config = dict(
    hidden_size=192,
    d_shared_expert=256,
    router_score='softmax',
)
Below are experts of layer 5 (counted from 0) of a mixture-of-experts language model. Rows are named up (a neuron's input weights, with its number), down (a neuron's output weights, with its number) and show model dimensions 0-191. Each number is 500 + 50 x the weight over its row's rms, rounded and kept within 0 to 999. Numbers have three digits each.
Before each expert's rows: "comes before" lists some tokens at least twice as common just after its tokens as in all text; "gets" lists some tokens that make up at least twice as much of what it gets as of all text. This comes from a sample of Wikipedia text that the model never trained on. Tokens count by the router's weight.

# expert 27
comes before: "\n\n", "\n", " The", " He", " In ", " This"
gets: ".", "==", "===", " |", " ==", ")."
up8:577471471557514528561504585435488502512519480545400543466403548511518455495503441504527481577508599532552471448486436490426566487499493459479491481444524469424391516477578485536530542436451554553493536526473487533413475519433503515488516474425514491473543531529455563496444564518487501472568403431485505548466477545480432540549510379571528442413608493486501545475480582446506489522396465488411573516555465484555548553548526480556487512520501522559454457583519354494454517607440531577520497511540492495572569563505401478507567595546454432489482422494432481494468564422439392571
down8:537576502542476556419576474437597528394480526472483517488452487457453524435497556384456457560568475474565480509518421532552479580639479489530526435527541573469518597542473520438500548540434391538570436508495517447480461571534526506458485354436503557521562477523511528575502508503465516567536444429615483505489447443444639605421504525566481464463491525488499479517460493475463504487398474574472525511452573578524535510613443478516496472566452424506549402535557482525506486525493507452507478541528514516552507584456515476586409519543568460448492526484487504443452486486464511561
up9:500509547515614541442452533503538516578483462538378520460444527613490534460577502569484462499409429513430507481490460629472489540406611535449547495547507523413464446534462453529597464568513605577520530529526492513472435450514507542532518495559507524483514491499432414483412467517556565487455496482467397465473513500512478527404530580473513604519543472522486577564495417431538587452439495497519429547522512406463518579499422537437536420490419418448492530483489548413575489495527490453427465490503487470473608514508519511461435510463400579466493512514554480562500437447505555513
down9:522510459518530465461546462363477485473497515565579590513514563495498465462564516435529483488459548589483504507559445484502503487460485457466485464547534614448434496430458430550543582492593561507572554548524513498528475452508459582561518450530568459542517436459375455521495504528478443532466442459503446521539552632521542436527535528449468441419538505491606482561471408538479488542521467587533455474465465492523582498482498401593540479475451544492418449498596536412442452492524479588511474483493443445563499468488487487550366523475623588553517562535543514469522499525446583413
up10:461405496505527605592456501439475448489618574450489464573472549508471498472533537489524525534503501542494427438561496444459540534512498578570499536617472488494409488466482505474448547511481492492418506537441487494523548450512426513429424474587417547370388495469445348578567518499514485551576462475505566438451568491601487538466554458479470529494573493508561469542389440459502529520470494506427473515496513495485501516444553474506531501496454563500419527479461522500483480529399481452516493573434418601529485469553560559480497544520467460496597514537430497581464565608597465520
down10:545567476428546487525515449481450506462457415559580541515447457491492584628544564502506595495555504408439518484446548535446560530537469464631545498472450500496483426570437493582469478512504459403511508560556444421514468443505490506603441602469432479555548586407480526498479468490432481541507472417524497539431441523523511583500622508425463571493524514521443558541501467430447471578459504582522519538502434465546448504425444417417547571519483549431475552538534505444476520469478509410536536486462470513421545591495514478585485554518491533437464497427580478470571567503474474471

# expert 24
comes before: " | ", ".", "000", "015", "016", "998"
gets: "1", "2", "0", ",", "3", "4"
up8:502492498498452549536529540469504537484591540417541466506493566493328524497469625415511531566478435523523508439529510598480553437536468470503462473483654539466467515475380504470448557492485525504532589526364530523572513460517486481465519519514523501518459485531530365514591467567506526595567489486597449575487529501460425547497476452510546536564484436515477461453507413463442520478504502472446527486508496540425543543492542525566516534532553442507475462478521528536436406535517524443477429499522494542477527547518424492466540602535581511482448464469612405537603459574541599513
down8:478546457508422411521497530517371475434554455617435509483533467401489442491467507433470484512492501497608527537439436538406485475555454513522503483494509497490570408459501453487443544540505443553452607536509535516434564567517490496530401431572500501570554556527587489556428510491472497493444572455469454601518478484528543590441501510490545570413471523484520515457433585493530464474496536551550547485609417493436494476481362520553394493529430479467550503512545530472553489467502471554590397511489514502454599430527559557467451514476507408509548562573577547564515498465520523545
up9:551570473511449521548501508531514469551447499456504496470533472505367552622521558506535420540417524564468462525487550522496498418526458525534465441523609634461521461475500507461485545459487525529479575489428551514484518503579479431475546490365505548372508525551561516583531590527420495529527480503492466489514527441444450522553470513494481528494503457492459470440563486497503434557393535523512489421551485503490492544490479480494463558454576548580467546459551497494585392370481481528485511541547509478531510511533518419494644605444512508473492603485529409634528430563550459542
down9:490471489436548482511445493483516552479567552557495535475459480411497470461550418579547427506512548442512524506540382478531524498522604531526521511441459508663513577555575504489554507514482514455447504544516543464453467463483448528465516459502509491513599490566558568449457525459484488479459512485497483560527536541578488478607482493511521515576472486538501481505545465551470365457435493474409491517557453582521438446569610497559500475570516530542438389421477530524546496510396456551485512615428497510562431406444508378495531584484440483512391428489435417502436487462478422547
up10:522476480469504555500427503423474493438485464507474470510536500516473438423482502447445486457500568475486394505510488481510517523511564485546490444541477467562511446511493464477518553468436456493467541502536537373477519575426582646518503573599470482479527496490537597526583469576445531564439465591554504567415508464489471408443495376542463515481513480564519408566543304517532426362495510556432540478553537547495489551529557541552435491480445550530496535483462505485471593483508555435424511430536459472547523606522512492600423533459500561499426548476500537450502455500502550485
down10:450521491453461490465568465547551454585519358520516555508468589486587524440465637515521535548526615375474484460450488532471492575579546453543551439615451531374466516490419595486426432477486554544408536498524540455572509551483535544462511513536565507483493484574509516486510456483465520531484549521515471536473479454502506550449508531435510543526491416506455552490525478427496522520507457417456510516497587514564508543486533456339601562518369555554502492489509469470527387468556497486466580509428596494560530429473523432524462492544532478520535532540523528473490455426454530496

# expert 14
comes before: "0", "1", "2", "3", "4", "6"
gets: " | ", "| ", "; ", " (", ") | ", "."
up9:608522530526531509469569576522522485483538528574527498447485429494497435538505509510449558503518540462574518525462553464497436481534519436484536468594509485512379536556547509437571598502411460498448547523413468520423413611417529495457534482494498475457534520547493563540467512493539542490471432583572491604577496617516493508490501474592480556482538409463543517447599550515527593492415442405510453499494606436462367418437450543519479407483490480513494498505443487477474545494600444494496437483473440480569435489584517486542548515547439519495439577415464533456525508506566428493
down9:495517544476522515530484463444605495539547569606553498476392528588517497392516481492545456426468463511642526535485410523510535493431473456528519510389499575609450489572542485580497449425489396555512543582518429513436480504476462543504574517545511480500513484454564510496563505500494520507500593561431507578450506526550509511475503437447477584453465513603483481502528544470379459423493461439479572494564488483555480498565572523576494430493477479447457435595450458504530514507553402484566576401509469462486458526468499548437493558424416530540467544436491575482534529485517438410
up10:456446535492461497551523464527517511519473546492477490472416519624507550488573468409511469442367477478434448442529527513564465453557543476543529577461495537526539472596516544604486490537476487543517524601547409534418471519485577562425442640480476480448399469440468457521495519478507467501531382474413519532512508465386534542548444487428522485534475437501449501504520357506470558488430569491476517420619480520544422462558531487490552500473428432458503560502471559529555486449490461491513532529553521547537547625524587503535531460544489462490540516543472494409563422557465477432
down10:504583610464485442485524527461505517463504480557428471396448544489485437429479512539466603506526494438439457498555539496495437458426567492445649534490368467494514438552514563591475494594543416587450553510491498497439426531482501367534473455547560505438459526494416466525526471396512441512604516479494561494525527480502553431511482524527483524501593507462444473502423415546550471550569569555516467564515502537473507393446463470461429567456472478531515554405531547427485519432537398503555530503514476460530515453568520565583545472525475515556513537502452517504420437566472447492
up11:491558394514486445470564434374496452500467514583490426510571485540519499403446471554538545441531482522481368535477492443576457484495568415520561457494492571519533502477382433528528539548496541554518527499486488501543519430599501484495615466637426496448469385507549550525469496497490502500536451504574491537453600466480529515485489571538477555445557474403495505549476519504418467427554509403492519458489505472469541397417476463490555461512542564430554552551475490465418518621559535444444461553542528531465540505500453476449526491416467621484450548498569454457554481472515516467
down11:502457449454496552469484456507532498478450470548574421571499571420510467531469506566551516442450479500538459510504493468530431472550533432445595498536536463472440556578475487440514416557547507526488509479507505452477539530601613527488513456537428394454527481509495499575499514441541504481504527530516374654514516518404508581460474434404415462488544469452516496557526446399477471450519443529539540527458437434499447522520445528516549377487513510419539456586446456441507520497635658405498460468500514458503562578507470592533546454496492590468550550521540496516564478513516547510

# expert 10
comes before: "1", "2", "3", "6", "4", "5"
gets: ", ", " in ", " ", " | ", "| ", " ("
up9:433505445499481488516518562480457507562393505521545492516467546550507598493431454513489450501533454506520396515535397491525484426476529496562537563439515501515424506574488543490460572534402311540461450518499546488390398578460450481519506535492466453541560427489503484422427597469528513434433534498558552578487479441470449424484468470527571484502514540484423526478543427491580486441498599601491488522620536550487482531529528487564392513416448452456564565492527463464556524488550406565536473522438545506480492511437494446522432553559537520466543491605512516444575489529524496494
down9:554504506509484523468474550485495538533443568541517470484467542521445515454572387492521480468474498426552514575514459498476511444546481432495492563493487563541478467535410474483467507476464431499536523469440441558397487453577509508521553562530511561415450538516553507560562436521460471441519445457448533535437483473524386401509439537482545552531507353578569423514608596520449482487464541525423490611501515552445456478458469500503434510459456527524490401391525435395566575451584513523470535538463476603538519454603468443510579507523529506450557494608454509549553470575502522596
up10:558487472518527559505531492568506487473418510515529509530537537515467502542462554512521511477536404484502509537516620559516479402444576565468590594444488518495563537577419463433465455489486507482411429438519510495523432500479532518504520567514493499633458559488546533558524400539459563393489421450517465457544478379521503489406493534535496521548526515455483396519452563546410488428403454544474588474423524546571473532461477529504558455623520521487485492505576463526481529463549421491466520448476449507500482507434478519450460548567516577521530405475439413514515348619474503528
down10:458494530465385500591507488530476499462465520444508526501498556480454537573537437514495556392387545600448586534428454445550484571525433369519469516538549563515443521508503545483503401507501587529557569506572505513488475468493542450521442458547533475529494469563417490467507586557445503546493532569545542514600513443508510427557475473594497496420574481521525549485518435556479469500571557577645560491484468523461437499485435469475597514498531498461570426472443511538520442475455523548408455461483519553506527542447459550461505607518514480476469373488529503462584406502415450557
up11:536419478478541504517525609466469468432472510545584551421464419483487482489493490491606485454468541521406501492531581481485501505483454424454424509486502581606446509504472542522554536525507557479547513464451511492505485661475444497497570483539556447532540552586459576547504511433437470477486556535455472557495398535496478636574523407432595441475402504406494428518554479451524430526526490360428501596513587503451485463587550555573509542480532480528511529492487515519538529457571583464496435429490500501553471461496494524484538527506557574482484468534428555394444494531541498428
down11:529489571484495528455445466477556414532573548411571591447543500516429465493513535482480512470502489539588497477543481473470514562650555507503575524453464492511511460469402421469507507523598471617506443490507481518470525513558473516500446566516426488546506550452452501497541479467522496497476412532504552530464524522517511443485445570451519451577540408498507540531552508523601417402501495514561384530507457531462375465575463572560508551431615547488372561474464529530478519633481533494398461466471453483442448548406468471445542502538518514496382455448486525487448520550515428533